From a checkpoint of a small mixture-of-experts model trained on Wikipedia.
Size: 8 layers, width 384, vocabulary 32000, 142M parameters.
Experts: 2 picks a token, a sigmoid router.
Training: a variant of Muon for the experts, 721M tokens, 2752 steps.
Below are experts of layer 3 (counted from 0) of a mixture-of-experts language model. Rows are named router (the router's row for the expert), down (a neuron's output weights, with its number) and show model dimensions 192-383. Each number is 128 + 32 x the weight over its row's rms, rounded and kept within 0 to 255. Numbers have three digits each.
After each expert's rows: "comes before" lists some tokens at least twice as common just after its tokens as in all text. This comes from a sample of Wikipedia text that the model never trained on. Tokens count by the router's weight.

# expert 39
router:088126081087094119188139130151098156099129153115140155137157143091131135150151139119131139116096156087075104106116066114124176123103073115142136161135153197088123132147141082147139144129093117149132131144133159199131116128095102129126158079107133126123091127167111197135156132069174136121144164128122141020070189141129104141090109128137122095144119153128163116123079150082104162123092147121140099098115159127110145156106132067151136115151139118165136126120062123123147092113141071149143124138121086138135167111116116118120132148046141157110151107151164119143099135138117140104
down0:118113142126136138072093089082138121160132198148115153087078174104194097136128040132160135120155114151127128117113161156177121115100163081130150114136166147062164120088144169119118145187115144136159120167171143138179161146145163104156136152116113132090149029137137142166110156087059128167117165137155093099127105096149092137124133144154126090168151168170127098105120142155133199097060181132130157091148129163138151151173079165107090117076114111094150122144119111118208095137074105153173127102115108103127111101111104157084141114083134156111139173044110136104153122085137142053
down1:136085145136139178186104114140129123137090182069092118074130133105145152134163080152069077117157115151085088129124182164140105143088102089155111146125133145082141192149137069159087105070147157109159154129167097083124153126112116131143155108172101171097088109121126146149122159156084129109128166144114149094121152159099120150078190106150077155123135116123153075086138144133131081117098102066133077160163116149159147132150165154126112128118148090155082102073116123092148128201159159137109133124100153146065100121160063116133103124075149236097125145131138165079082159159149140106
down2:159110101109111098161151136155087177157168154183145094179172127116122095164160180121161111134131128177077115106095126105133125127191138158099103212105085156103188146089075136150126158085082119108071081094129105126111069114111070140138104126173111096151112085162154110135126119179162107186110131113128122152051119088097112117114179160139041145138139140128111129125163145133045097115094172110100079122138061129207132135131074172069105144105110124092131103071163144160153093142062124132169104155152113171124117118083135178094075108106160120179113119174161164136125166103119123074
down3:134096187128142131125171114175182129130118128139099175062132112100243112078097168081088144133075140134148151179115169086143095163112098106088157161116138169157158167155159107155068159138111095215131148148139130145125125147184020154090124050108087129136200131138146110125133116107161124161128106140110133126149102142116108098159134014235073134135140168102130095157077051155122178164141149173115161109170119109093110075100089096126121110141132112115140100080089090114149186136127143110134154091136122125068130123160131157143155161124159135167164134121125101098173147114139117142
down4:156124121158117127106072131122161137158173152116163098097121119077184129132077123136206088136129110101135152145095107128123086095078152152114153103121046116110107183098147109144113102091099170102140164109102086152133121096079101156106133136133162137107133153161141108084111151124119151124127128081098172191127092147135164060090102135121132113062127104164183147132137101082148111092092138136162115165106099133190125092135152115083032143156116143169129150124188097186079111141174053158140176113067104122115094192115190153065178113162133138169105175099123145147095089155122134149
down5:162059113100201152152122132104164105103146098172079085091097077110132191127177127125151080161126129087096099095120122119069165201178116095090130157121125133137153114100161121179167143089118148134097157080167125165137120173111110161076111136102121154113111094119118128148157124128124132135073062142164140166117163080122105140145166161157179111169121146137152111163160124167118109144148067162148118125088131108119069120090142087170099132107141142135091162101103094111136149104092132172101176102118158093098120073111163119143164184115113115165131102141127146082116123128132121090
down6:098128094121131102105180167147078126136131091120095034157121101113179169121144115138180111158145066118101111165103160136116162174109128100122099143176073136173161139154168118049151154112096089137108099162101121115151109122089133077137138142110090189145112134058192091121167140118099132128137134166128115163198089066143152107166146127091114154138109116103146187182088135145129132119117116144145092088131125145107091101120103119079134098131111183113117180062093089116126145200092101156085130098098157149081094101108169162140099158135114109156155132126099138179160170050175156126
down7:105114147073109173127123151159117134143155071145059157071132122132104173116160132115090131152196083092107029107131125167105180167125121103129114079123055171162120073155209137088149129128155052136141134112109135101117134161145125099080109166121189121144096115112149121143139109165107138070120186153175105092106109127182048159173111165116089079112152147193142160142199108104117102178165095115113150109089177109103096105132129082053118151166119157189104116113159133127116146139172128119060149085164091124058099146110123082141173086113183119152144187136123134115193122164115162101
down8:129106127051119100138126127123162099129123096103156169125132059125121143182118139087107142131134167183173109117103153118157130160080139115169128079184071124202067168093129110125124096114160178182107132121074152135125124139130175123132137089142132067122164110118075153124144139151132153147110121112093077083167097125102122133140057114163030136137126155115151169083183132058101110118126104122148134105119188127090140096138137086130140097151139155123070122102140131112094147174120140056129149097093147124125162108125122115139056129117157148152131117154137049140140146100089169136
down9:147103116163129102084111143175139105080135149142163122128105145199119136132171108162170171154187149042126134135103133155088114116174117092128137096127126108174213110100185151121099118130076186084166130113078106136126163182117146129140109165129134099131201124155105130136108091147145087121118124097196168151123094114098147104094171123129131153110167154105165083164054105125188139160094080149135157119112110108120123166129135121100069182111174112094091134089157138109117127110122091048126097148147139115115164153145081196153137189164166105053104095155104135131139149101165159093
down10:063187083170150104127105148136082095154135171161161150171105125142117125097138148183156175076133124122185125122164128091101173146109079165129138124116189107199137152139122067142113098097150112036145080048157174091077131113129164133128154110150108104151083152134152152101139084134128133140106105132098103115112156167118164113123148158117138139173119109127118154163085098129048178100138113150150100118133096150118151077057082093102063114157099112144144132132121183090134153153153093148083122111142117104097147128082116160125142159111098141148137186104099155185115152152170110154
comes before: ".", ",", " of", "s", " in", " and"

# expert 5
router:103089101137182127142116125161126200120109176081138105126138138109106122115170136154136128107108089057077104086171109117151140179132106130194087122086120113162108095142128135176099094151098111157150140137112089174095148117093131151102168161170173171130125116118150125185096156105166141103194108107086191105099157169138176152153121114121178113098134102126080095117115133109086142099099135150098130105169121200063137062153128109175142138188141102105216107116076165073101118136132112075038126141134157097110130087120101168163091143141101117084088172125119093133128136129132153146
down0:130168102141108121161070129160136124124101137065132140143193140143110160086131072108122116085193147115119142129131142089185156088179090137156106131070151131105151073152153114180119140087042119153130146063085127060193155139107204160163162153125106134164110148137117191118140110082131163100163143150121062178113112132141134121120149123146106141064150154100104106121140095193111166158132069111128104128163105105107074115158104118118079153098068147158135155168143059045088131159148176113154129125136131122090162170104112139101080173126192150117140166134080176063148124137085149089
down1:155061160106172169171105121118186097089147103139122136127136137118143130078165105075162120163144078123162133149183119108143137110181112143154121141123104158105094143114154120176150140151134120158058083126176097138159155097122157098147167099137096151148131208168078082109158049143162149117150137152144072138112113140113098105101118138124044120106143151181054157121100120099146058140124084109114152079068141079140152155144127120165134145185157109076091165108198133106042167133160063112152077101115191139086141119119046119151092105131098119136126135125104151128148089078173161119
down2:139138127134150157100121144096126167164069091130057080179091042141108209145147103155147122118110201145153116110166128109104155103105079123111126194096117147153123129108133116147129142102173132105090081116181112072106120113141126071104133164186110157121123081163079099107111146148060129092108154078127082197163104159149098142117189141112076163162129143150190115143132156152164151156068132143163102119132152126076170088100120091120097164120149110144233108088125152142103157151138096120194103115147120133124079162150108146120101098091143167150159202160117108151174105146159086181
down3:071183190093160074120185109222082130121136166145165115128155086144135110118109119173115086133176166147177140159134127146101167113111012104169168086075113087131094155165130076156134166131158127170102086128098158138125127159062121113124098163142173205111143135072084162136135123113154104138146113110181095110171074082157080122126103079189133158078106132051194110142087110100128120089080143123101068105152148097096118109173105119148117133172108122134079174103140105147164134187132144119153082155141151144132093136104117127096151161147107137118111133091167164134128171126189135118
down4:134113096145147133193137089121127143181209070133115062105194146119109109151130104044119097147141123142105154155157155093192145157125087107069138130144167127090149110148169131107135122167150176107140115175168128086106196136171114129151170181158152150138133120118131116135160074112152175113135119105064141147093182149120152126096081059136168136136108144071100154133158218105159114131082137114147151160139213086054081145099085130109145168133166139090120136179193105110147090165123113070073168108093105133175181120070146117092113218155102102113137104138102137091101153096117099156
down5:126109102119104158111131108144131053129144128149087200100119146111148125187157127138114101123101107146133141113106111132097132108148177155125104106167117114163144128179118154140169133123170120086124126134130140119098123135108147156125135151148098139145150192110139054125118152194191220143147168125154154063096115151126073086210146222076130075095128086099110110133075152120112145125191146154133181135132099151133077180134183148077150115109134115149110079178116064107093094150111109148191107100106110192089158102143158121115108140125151074116102048116069140100116173174102094151
down6:133123113109155115142107139184184124141159128094104166124145147093094179101128136130162093148113160151071155150130182140104131039154108168084148073133160150115073104138116120174143160183129099132133095174112096068187093117169117132166111161123126117113108085100135115112153114168129140176113119121116143114093161164159118189103104188164126137083138143206166108109128131109078115113183077115150113068111098087118114133069086142175184111140142178128124111164123153164156139138124163153166135103105099033105107098132127093174138136130185057107077167123134122161157104153139142140
down7:149133156122118151117134128186147134114115137146098142112117055062103139154161108138065122126191121108082106172131075088132085114111161144136058157158113147119095128107137099143097172129139144082132105131080165168040118127131160127083131067078066085156163060088155128109065133127202125117148149136138118124171139146152197107141166166111103136156122140118156101166163134132069078109183112105104129132123164158106169135140124144139117153176152181091092117135115107163124150136125201079113100161146158142085124115180214131130166125100129085180148000131115132085156109223096121107
down8:170230096091149164158134124147205116127135119140106152072148138116121154116160100153098193189114149118116077137136126161138126094097137147106154152148113121128207139152161122140121116131138091126135092166147118133099089134080107163157123100086110055100097155123143200120142119102149126141119090127150110159119178180144076149085080140083072168151110188073167139151124077115106154120195141129117098069137130187073192162161182095112116159106101153111137127135090165131114109131153107124136182125143180129050113104019119111108177139129159084132087135156165148140145130100123172166
down9:129136112083106152160111169090156172108100158153116126186118074120202156098075144124141073075166146088174081163094103155158091139138092114135134108099114126168092123091163142128126148110131167143109088208126184113089049129151160145177101157123122100187062193119117145151066170126173137177176117165135147142066151120060141140125148158059176112150133111204161103079078134135112143112095104059146133099102148152116094080109116106083081140120140142119182110074176176155108133103127177081127187104159178140202138169103115101119108127079128151122123190140134082077159134161155124145
down10:106183121171113135097158097057113125131105159103067186155096119125156134082159144155157145083119146131108156136103151151147137107131091123082129151081127144129141115098164098093151138102134132156184167141070158151179126068115165137099128153114124153113131104066126147075098158160073196186175128088105114101103058145088130127185118057088124084056069135113154162111132145193109149116174156142064174117177140130075095079166138116086136104082160139166122186115088163153120140156108145124106106189136156121125188154134132164121083164151143102096155120088158106109135163099123116132
comes before: "|", " States", "An", " Kingdom", "Recruit", " University"

# expert 23
router:175152143088159126143105160167076158103144160101160109183146147116108116112164115191157128118152175126080133111140106130128146103091096147204161147113128161095135111110126089134187100124074069153145152082120124171128109129117104093129142154153140178137115107131163171129171114109181109141152130163094133108107150107166166150132113189144133102075091165126192120119096172087077141116124158108113140117151155143100127100113129075144089120169106184155141103135085123098054114148113040150109101115124115143120149099095136147161058151082186137134125138099214129152117123114154151105
down0:170171153085146084044136153107136112085178066103101059151157152097097139108192106095134081119137132099160140100165123117123168130114141103106115080155129110112102102115130098117160165098173110127117140110078132102149096151096066079182163203076066178116154113132148183164150129119163111087130100094102076117105088195153085153104181133112119108138122129122113099131139184075149116084157080094136159156190118073104141113143154136137175170105089117130193123110150163145177137087104157073167150161084139170061047114093150114175143147120123155118142161173109097127143101157147112162
down1:126116151130145190142113134116091115112118094094164093096133113116082154094194132160152105156108083091169127162142143177084146147142104068108079072114099142146125130132121141131149163124103168149136126137108089125111101136159136108184131177142147146135093119152157142158141117068122107129154133121142129173194128149172116134103134176061140146132150110153072111094089136128080116061150168184150129078103146109087117088135108121103124128124169147149158109151174147107087145050137171130186151152116158137147104193152145090149183158099140031135117124154149117107119142120173150152
down2:138126128126121115125100109163125168140132115122116176138107123187163153099108134092138186141093113097092116136075112117050116057099149115075177153157096175122160131138161128163176159175111126125091052082106135115133151161080159146136132133088087138140118132195132086140122106105109146140140124147125221129122104090156141172169117068213203139055129144157135069162088111134086118119133149167113142126136077095170159070084103117214109161109166129080117166171096064150167074104131091130085143169154099141116162049119071065128154140115124145131118164104137129139131183062090163109
down3:090101157107150117184128042089146175081174168109103139137091185099150133126124160176134115169171123131135129156116108157092077137094107138142153127107118143130117169141169150133065147134170109115184155141133074127164056132188027161157113084118153181178159124070141131153107162098142115146115090117106128047150049138151137161194186069111148151106112089108143140079100148153120113140205200116120086141127128088106131134141106156145173124153129132141171098169130099122162144193117153175139097099122187145082152149083101183151147119134124152120071159135099109137029057132083161173
down4:067116145096120074084103114199151096131141117172223102099179183122086107070115115127114173109113157131057111140139127091170067179121197086207108148145126142116147142155081122076109144129118130120122062167147050219127129087184136115161134111146195102147171113141097101186125132194110124130182142145091121107128146132114130065165130089143119177152079157100102142157131087128148089124111139135106136130138149126189121107109122177157122127068121123138140146102137164128208155089105140100153139083151154125084108085145151108179112180091152088135126153169120151106130121117121113067
down5:111154133149145132122146080112149128114092082092085098043075152061127066129109149103128117152165128147156183172153106136106107127080112100121135116112166117121150129102076174120093113104066163098122146072068157145122128185116207137105108150108118051133162046129164149113097158131115142118155103135093126135086123131066160101088215159057155113191061148086142114128113113119147132174122120135108167160124181134138190161159110104182102141173144199101115082150119081164105082104159095164138151133107085135147138138104104086135102128123158186096135127139130158113037107130128127102
down6:141159130147026146160123135162098137101187157071150107154150121131110127169085134091127167156093128128083108089183142148120163176094167104145151130179136130087108159120175113146083101098136109184138114175161122115164123130075129183119183099171134171133216118089104133064113093167125136081160089190097108150137146060069081118123126083138136143120149138107198092172111106116171174141152113114085122135077083110135080125093131097146108131178094077047113078121178148166121093164129077112154103141147145176129130112173148148122116130143115139107124128119097178087098231066128142192
down7:138140102059135169112073148086067162139150103109054126149000114154154161125068141122119066131120155137095124110141139173105168089064157042140152130076164114114135149115132105128082163126135135135091154166114090122114063133149161172151126043130090184157116116124165127169052136135129145159110122146150143139114182104131119124110130116103115121145145202136135108109137116211130139162116089091085141138121147125151150148082132067165111129034123199146119093163174148142108079096111113178133094149134088104117092108124106142047145109113163134079149099073129130087172130108160155129
down8:108211114087141069115104107132116141091113108137089104142130130107158176109134081123134125144189154113129162127171168124104145125164059106228095140136143098171152152150089186083163145126120150134152135144103081146136115155152092182130140116168149130178100095159091039137127151140121122103094123103154097137143058142109149169153135059142069133123105038107166114078077109086119147118092154166155158073119110166148153072129094114079106175084104197120098160125160147131154112096091131178145144122122150127178084095177123091137140146158137095133101093120116122111151122111121121135
down9:067147151153106109121104114156077146121037123124096112125092121160170095143059098152138120116164080083100114177126146089167122120177117121050135133163151089112085132109124129121118168128110199139158109095168134215116106115103163101146130113145150121103117170122168091186165188176124119112120115161178109116189102104083125142176146104145140155155143112087179117128108125134119156105138117165113105139151139122123112119100135111123154109146128145111148124097097157110150050140146130217120120107086160123142133095142113085104118109106140091193113113121143175162131171121111209101
down10:070190162165110158094107115088121154153118085099145123110136101126155101144184145119087097123193114108107135179163163099127119053099109134135114107133077148085111168159155070117104130117178080142116135161152110186106166148043100128128107113117179154124101106121120138184155136136138152133155125085146105135189063098138140166145092090165074145138115188130179061091165158132136111102066182228150138126160167093110157136101100129149068145112184166103089112110093102170181089193134152130141137149131149129201150084132118108157123060163104159097118139115201122118124137134113127135
comes before: "s", " of", ".", ",", " and", " is"

# expert 51
router:117120076128116137122136124151077173125127169090140144131129190077116083163187121101182210050074199145100118119142104134173164149123079177178134113106077173150197114136125140142133088152158143111112104125138130147118128072096115117066196185081127090149154119147152087114119182103185105135130149128095207096110139084138131112126127135112136108164117168130107131118169169103104142093143119106104145124108127116104085127073139114110079124137100129169076140125091140069144097199152071096141110148098132136117155104213165114114094098154200032096150151105138112166145123117102208100
down0:156152112081117147110162139125137149116054139136129158118150138152090126116142129110159140142114105152132194182132108121114104112122205132139127163026153145200072116153112107127149106142030166109138074125173094112132120104210125070090088120110097122190115149121078106104123129160156078032146106138118128117134135092145142115164112164127153117127180135099124061117143121080102109131152147094137146160119115112120176110087136136118135050103103107068109180125090068152130163130172129141158163128164080141119157035155124124102134090130135190088182177122144208118128117151088124102
down1:168120175172142140184113105083184133121142133091124174133123117158151157118103073202078147087133142076152140131133125115116093078154097088114143164153138137159097122195090140189122200128156155134134161135131084120137200164083081181177108077169119163128102130184174085118157138101121101167131140118152143161158095149088207137101158170159204038116124143083124108150127173154125150136167127092142100141158103122090115054162131156165127148099098112109109166087132159117136131093136113060144117112083118134104128099052115137126159170153100139100150132133154202152129073099177165077
down2:085176086153165105168134118107075132157103143099111107088145135148119104138186170156115151148147091116144177180152226108132181110141104137122207162154137147118046100140158085137132129084210113097175108162116115064103128135114131165166150154107142154095181150131130179148047122107155117139056166161104128157197136118167137133127136129139156070133152165142198168132138071085109131130068151187143076174168075134087152098110132121139108105166202130089092151126184113106090089127116060130163194105117121110136172148085145151062183127084076146120134156122118095131121077110118172132
down3:136080115117125093167106161139115169124134146080118140107109125116117167094111064130119100170084103117134170034174077111077084085093152091165049148148114137129171130124135106156144150168122152125101176072085137137089108105049151132095108082198131096108125176089121090154170115116143137155154104121148170125093120153124102088119088134114056154177166150133114093124153157205133066074111088177169180161132139165156146189150118130095171092143144110154153113064081142103124131164184105127183107130164113089141154101150151188171146121117090133183136137151144167099114128083117101114
down4:123124159158167107123098126113202121168146174107127133164108158150131144126117089147133182087123108125077153153134076099154095108102074114060163125148112123133145169159124151156087127097131158090207103162112085121143141151089105128099116129146147145159176121130187099145173120116133106177133113145062078083077028084071124190126123080145125182140183131131102095148062122116107169155127091073167135147144169078169091121144234128172136210145153116090124126130105100110141125150148165143169165115162143094144083163166089129124102176139112024097125077158128144121130134173113131072
down5:149151138141128133096122132154134159138151106130089062156092072168140116112123120130132105132079184121111148136120130150091176086106112156085130089125139136198114079123134136124106156128094155150092185062156115101153076174138154127129120123067090105138145072099122173122145092107155155139121129099062182105158114041159116164128092105113090170152104085148116069124178070149107090118127115139134163092175156151135132122122082109127177140109123159094073142158127135143135120126120131147074122152105127134128155135094102069162157214090120185128191163142137115162153169171099139115
down6:091148143118118132174119121153135186140162135171000112120116071141154130126111094145150091074130102131107099182134153143130061191106107095086108103209159108138141130154133130141167142154097093093144192098073129143087077154138116163107142124130131125139134117138098076124136096169100144120102084158148112074067045017157059169120083143171140123084124157140175160153138136172098145128164147146156117175164157106138089078173090141121173149121131185116102092149118187112127112172095150112173133101063127154154104168148106129099115149152108124109178049134125129152126142153085114149
down7:071156127120180117148165143151118124112046044171179115188142089123185125090169102103128133162067098099115097105079062124130111085087159177129133142116060144105116173158115097087115156158168098165103163211101159113144166097156133151136127104097132123099112102141137089166163114076113152177178147146095106139131121100182132168128134130085149089141196124130121115150157109107132107105129089125154104147168156122149122112119116155132165087158168128141119108108136087160107178124098135142118142073156148140178181094125157143165121128115164093161117208121094085141057159155180128152
down8:213143071078062168145129083050148113152115054073090091131115090175109105162155085101140136157169107153124112115105130101113095149177131117178159133174104101156127113155109060120116109108145127150110093093131108125181133120110202107159110034127104139142076133172085113138101096114122063156132164154136120130149140122060147102087105139164099146105097106182154106074183195143145041123099131166116131121128122132111125141164122167075114166149095124090147156126157114092147133129161125176139154162130151138135139085134203152150068138179151118137087109123172129139148119077126100134
down9:105128095208128162153112098111114173105135140110189127139084108084058200108125106133134119102116123126086088123134193097161143131109144105126108158154158096112131092074071141166097155165182070175096083140108113107121169143098173155085039159144045108131155105065124120116112099129112106122110134134118145116117100083195191166078090172087151174062092155088101183186182166158103090121147162126133088140151096169130147182130163121119129099098126187172145132117160101100146137106134141128109135085184207166163205153067191143102087140112166096155141112163138065126160139055160057098
down10:103119133091130101176077119173133068146145105102122077128145101105106091176137067162108186098103084098177183135160115081132107139119125122126129106103148160112200156090118097098123112098123110101149127100082147127134129155091123140133138135099114087124117120119092153101083088155157133189122133152092078089155095110126236167126101167082109179048114152150174148147140111092104131110133118070148104122133129130128082149192196184087122129136141072169099147128128101122124140098042137111082164138132093134093154133149144159093087139167107134191173141105131181147107031087149150180
comes before: " the", "N", "W", " a", "E", " his"

# expert 88
router:120022133083089127156083115138125148092105144047174093118110173115128114182126087126174158110136130126122087157068078107208151144119140129096101148139136180148155111093092124178188124170121103140159133126157127159150066125086088130109181134128094110170160144144178135180187126123180099106233150120106165057115159129175082175084141133140155101119100131128106152122142187119109146112149088126124163151179083084114103062108129141207077160147138136129158151085132171099065066127129083137109038105119111126162130088128143166100146148094094101082163157144136158161144107124148143151
down0:123119154147068192131100095139080146109151156157177069136129121102149141131146148133170144142125098104158096095150134110179100127174073115116140099088122168175142150148081068133089167150119143153092105164124088103076106153077137100125141174184160090129117114090090151118107113079143120085138149112132160082169201157135161088159098092138090122121080184126113144103099164110093083130140074125174128120113151139104109149090155136106125085071132136138165130129184145149083119132105125097123117178156138134169137128116132134095102092099136096198106079141145088160168091147147074095
down1:164066120106108096123094114098105125127204157185101152132108109105151089131148096157115174100144120152097141069146203148118123174122096133154138088189070125172150123157148092102108115154153037099154079129180103125158149155151073099133145093100146115146129127103143135176157141131084152104104112130093105160074149129153108151138202160112116148084109125164120102139177135147086135089168137123090099145135094127091163169111110089191161132124160095133093107108108132123111167155116155065181138189120147102071106102176117119096121107144143054017112174131102056135103145113132128149
down2:166185123102168179116103075095168118161113051115167148110153153141126135154166130178162088147111116139093146149130118129125102118142113067136144136168144146088127097110145131129120113060179103146153093163083076133114173117151108156129065171109124143116109157134209093103103137184107090154122117056120145172152111147107118125131126138130180123114066153210160103168150148110167118060058162116076127129164127179159116120134130125132109128096160121132070174119140131125063172162136108082152096119143099189086158117209180118046150096145106066085200065079109192152150108076197157104
down3:086103117156141175097103120130157137008098146108107166167168145108106094139153105163125145131103081193095120117127031166074147106197122113095095104139124121123154111108118122087169181080170094118138143088144103171152164086137185152125120128125093114168143189106106103132117135126137070146143105142103128129128145151085143104139134125120075096177147139128074078124125183130125155137120139135139086132130160147202146180113139059131144048121175133097118149173092110106148149104069145131130153133143122160055093121091160091196116113148144153131123152139093144155104089077060152164
down4:169152108100127149133086096114104164153115114124186087123115114151113149121076130171185160117150108111114187152151096113092107101154158147139110122125167084181114169180126113131102166130097144157151153194179093116149191109116161127127123153138160100072079161135125120091184128103185106126164117174092113124061079169157127122133149112132109183124171089145115154099116138135110172125084157122143137111130154146101087112122149164112175118124144133206116097116153159155044109110073158160094068114101120155118123189099145147125146125075158100135119074106095108114150095183081144084
down5:149102097130123116140134134185090103150119187204087188047161099175165117103147111118150143080176104115098197150140194157124085107080094149135139103181155115105185179164063159056114057135149098096143140154148154135181144184148157155129102126125152130122107192074132157146096138114141141130152196095133084120155149161137115085105079132069117090154142163139174150105094148158113096129143139147118103192147152124131138162117139155114100153154138115208124092118091146159143124125115147149124182185127113117110113136092156160134075153100136110112120133129120161125129108154101128114
down6:132113066114123113099143062186129053146138124181097156192121164110159112107124118111117150204169118144076094092125158112078112157045129078106110168148125152122136079048129106114118093015142172218119099123134165132127093117135161180099138140190126103136146081122164136120136135130176120123087089142165171072134096176089157065127127116133126146125173127174143107145151109126148133148152124099144146095111084139091126146079167121095173055113166085115117094121152070103125141127066165138125114137124166166139170120156121127133094122145157152107109096102158155133061099100120153123
down7:108161108153118135110188156082112090098201140162151100078148094110146159124163111132154151110096061080167103102152183089084056116140111190116153117127133131166125119119122127128111185131045112151120128118093151204189096110147063126161141113146165110141145190164092121084067136154147092091129097084143150111186156118153156079083177130146101159120156064132143145151169093132152171048129103164144048110134171161173117121179061128069122115141113127116076135157158125172141173142153095065150134069100158134155149107117066077157167163188135192118081159077112140197114121112149064150
down8:123074101133120153167142089098142129133153104118143076131097114115141150109135133093109142137162155146103118131137152100075110085162132118147076086144136130115112161133142127091205125131102064129100096060134115173093210102133148106136142134129137142154084092106144161178114129132178165122157141142165088163097137099145166143101084147048092108140146130173107087114072130127087152149084119113056097157155087126155191149118126107154164134176201139119105057100171121119137114093145147119116085111073135113100090101159123147088165066142081126100100161094120088185155158134111127157
down9:124195146094101188168121128151160131119115105071061057132131104138162153170071152148123144118121120134174111096151172116132172138127141150158081180119101086110174161122177150124135144095126100191131099105144092074134163113079070132106098145150137109084113051121140171126126115114128137148140134158124114054145136126118139159151139113151116189165095108142182100233046151103164095198138172103158074131106128138113050074120116139120148142123142151165114082110116124118112188110128146149158103102098151149143151128136102133170146172111133130148131111149145140102102120116127098116
down10:095125158105154166139132148131149099142125178162175117159164142130098132159141111088156103101117137113139190108119134073098118098126125162109151120133131132188112120072071088107053161162128117213163168083111151153104104064090139064041126162093105137150159125151213125138124075035130188179115111157199173103139189114188137124129111171180176155129164105147097167184118079104126144126121211166105103139125174077124132121174089156091113142117196126136136132054080120141141103135144197152103158140106131174100146116104139128166150153076153163088137080109135134164157114141141090071
comes before: "\n", " /", ":", " =", " (", ")"

# expert 80
router:123063125140121116128096151213104143077173162048131092128117165118084060136173192110192145134093164075081149121142138058144159127165136142143052136072137172180117134097054100155173121145120080127121120141123115152132073200105149102123154173172105156142140173189145132122161138159141089096134181176105086105081136162165135124075111113133193152121157102124117140107184111090122169116133080099121135081125128141109118120157132161162114119157117136107140139142114195097175111112212108075103127150102153108106164056148177131190151162076177117122122206081105127107161092183137140114
down0:135124183101135143123125045129145142137157104125166069146105142156147196132074107077126129147118127140171067108133109101113010075093175149096207157113148129077166119120128126133148102121132147121120128096144065148130124110082189099173073131108049142139194154168141141068073137173133155125155129112100129100124145145108097143094175124099147120129156120137106072161156113116061159082103097171097138152160109063126162173157142108145143174076104079082148117162074135115194110107151135093164077180110129114173131166080152142140154087088147094154162132135134143095175111108108170123
down1:174132055125133160051164100155148144162135123089093186115084148155147124094095150171103136138130121130100114137073119151112140113123092103095191124099116119162093168130069118110151184118153134153142138130166098156106131119092130073174114128170114110115125129108139167144120112155072083174087174114093083113141146037119134132119157160129139142190127112105187148113206124112143073119153129130088155131123156141099089142107163087092153114167127135094170213126144132094135090112134100146179138096156167119135114154171137126122128156094085121160157117159137144111121127199116108146
down2:181117129090074122111153089118132140113152137136153107142153133107104157123108134062170119113129137156139125147144136085157098163123163095065152152131141072097130151090104167151097124108185103153162069145110117158085136143167109166120149120102153101110147103066196170100155148125148141122086142166142135148090101224129060118149113088136137163119132075150096046148119195102088144109122093155117104135125126149160092124091167148105214111091129119143117128126124094112127185183130180102148161194111143101114087104093127116199086119135131178097124183162137128152144152157186143134
down3:130078163129118134111170127098102093173210147170095164110167149176237138116107110109088147119111153164154155115121137106064131099194074171104181169167138132111115097105076136145118134162148149071157188138086124093105060144103138131177111128113137124123153077161128126062133131132147144116107116157128153082103144126089034137195119117079166120116131126126102131077106089153140110097153103127127123116093138146156155130150097154122134154096079099092118171108130145107092112123147073158044140170134062109105090162151123158103106093175139100133120061152133136102077190116103128115
down4:132098106170135091128124155108150154158109034117137171183107118109207192114080140135124110105148096111107144165043146108047179144109160123116145108140100148115092173109090084124101101101192148116115113144167076106088131122097119174109106118172132115097133119105158101119138134083125100126146144087093129132097121115143138131126114161128135090140096109116109164118147181204145147162163186141144102125149091130119147160149102134112114099135167150124087195180145119145192132108098146136088069174116157172167143202180048108130135090207068158114144113166126116119164107134172141127
down5:136155071136101153132084141147165105117096156064099124124167089128067102147164182089122142099142159087136176177084180136095167082152123085120065119119053117173078127113097131167107132038118068178121135163146130163111161148140147135139193146120130103141141154136156149133087119142111113108134139118107160119135198107180137152165126137098120060113111187150094163136165129156163161120125117121129153161140080146117124159081167152107101142092080120180103153156115097148097130106129168113115176101112117237150091132145139177163079123087134146144117103112040129143160137142121129129
down6:145167156164178105146130126116124189162146076113081095115109183235150147087144126116144112033058145114129110147063135137092086066141081129172174146126156116093155201099119139129153126159066149129092160136132132116146142141106142147185105159102072127107054151097122132165118084105093149126126122128180123135129116133187087089162114184105154090117110124087160182092167105143134082144121152102143160120126145109082099182121102127169106108107136159117117179057104085083145086055111114103151150130144057126036123164061128085141135096098130162180127134144108123142090150133157105112
down7:107100114148135098149125161187109070123083177157159108122132114147172171057186088106065142164144134147075143169155131075089116068113080172140102080140141097145128147112150160116182088131106119064173094108128136120153138145111140099120086105113113153053169186148108114105137110162151107130105107162133149068092149102160149119101184066112152120194168112086137085077116097086141102101101118169109147119099152138089165129090092090115151200155169122147099174118103134131114125161160077120100113144163118067125123160114205092115168102144173076097130183117124105098174088071070147134
down8:104159120113161183098096110163132147159119149146149211147107108112085169077129157075104190153106119127200158134140170153137107133147205162136156115072108163155150104111091085093133087151129121090150151145101138130098189103079164119099086148121107090151148125076148157121058111076116146112110071099107077180120169135142089118119164109154100159136127148112150098159112164125143169151133160125175164107091114073163107173178118109108139102161092115103105065116087089080108155149110153150141080142083188089099128087102130134098141135141191158130141124145135160144165159152113169093
down9:133099106106143133100097180118088123154085057200158158139151118147147153074138138153138160130136169154109121060134135116113133079133114117101076116158131070149142152133065122147081075151154160215138133135152160113125103075129145123086123141106102166166132118070108123133098121161132147130136082144186125080121080106148130118145192136083165094120094141210148065101187106131141111122152185142130148145087099131154106138089156084052120124123136134137146132146194090132094108220150075148150084148139141197096132105140085145146168111164169170104129113098093185102114120132142108207
down10:149176091132170119123128109061073137144127120143130172129073156173146113086136187112135081097143133131164127095115123131152054136103167111146152130088085131208145165157171142167181146140156136104148139182082106086085149058138092154113112124141137171154140094111148105095149176146120103127100203143161129084145120122160125108081167124152146095104137121136093137102182126101037145151112142165163111185146061100175151156152138144121170123177109149098104120159121124116119180187143125125107080068114115148103175131121118118043124147137113103081159160139111086141117153140192104066
comes before: "-", "\n", "=", "|", "Personal", "Scientific"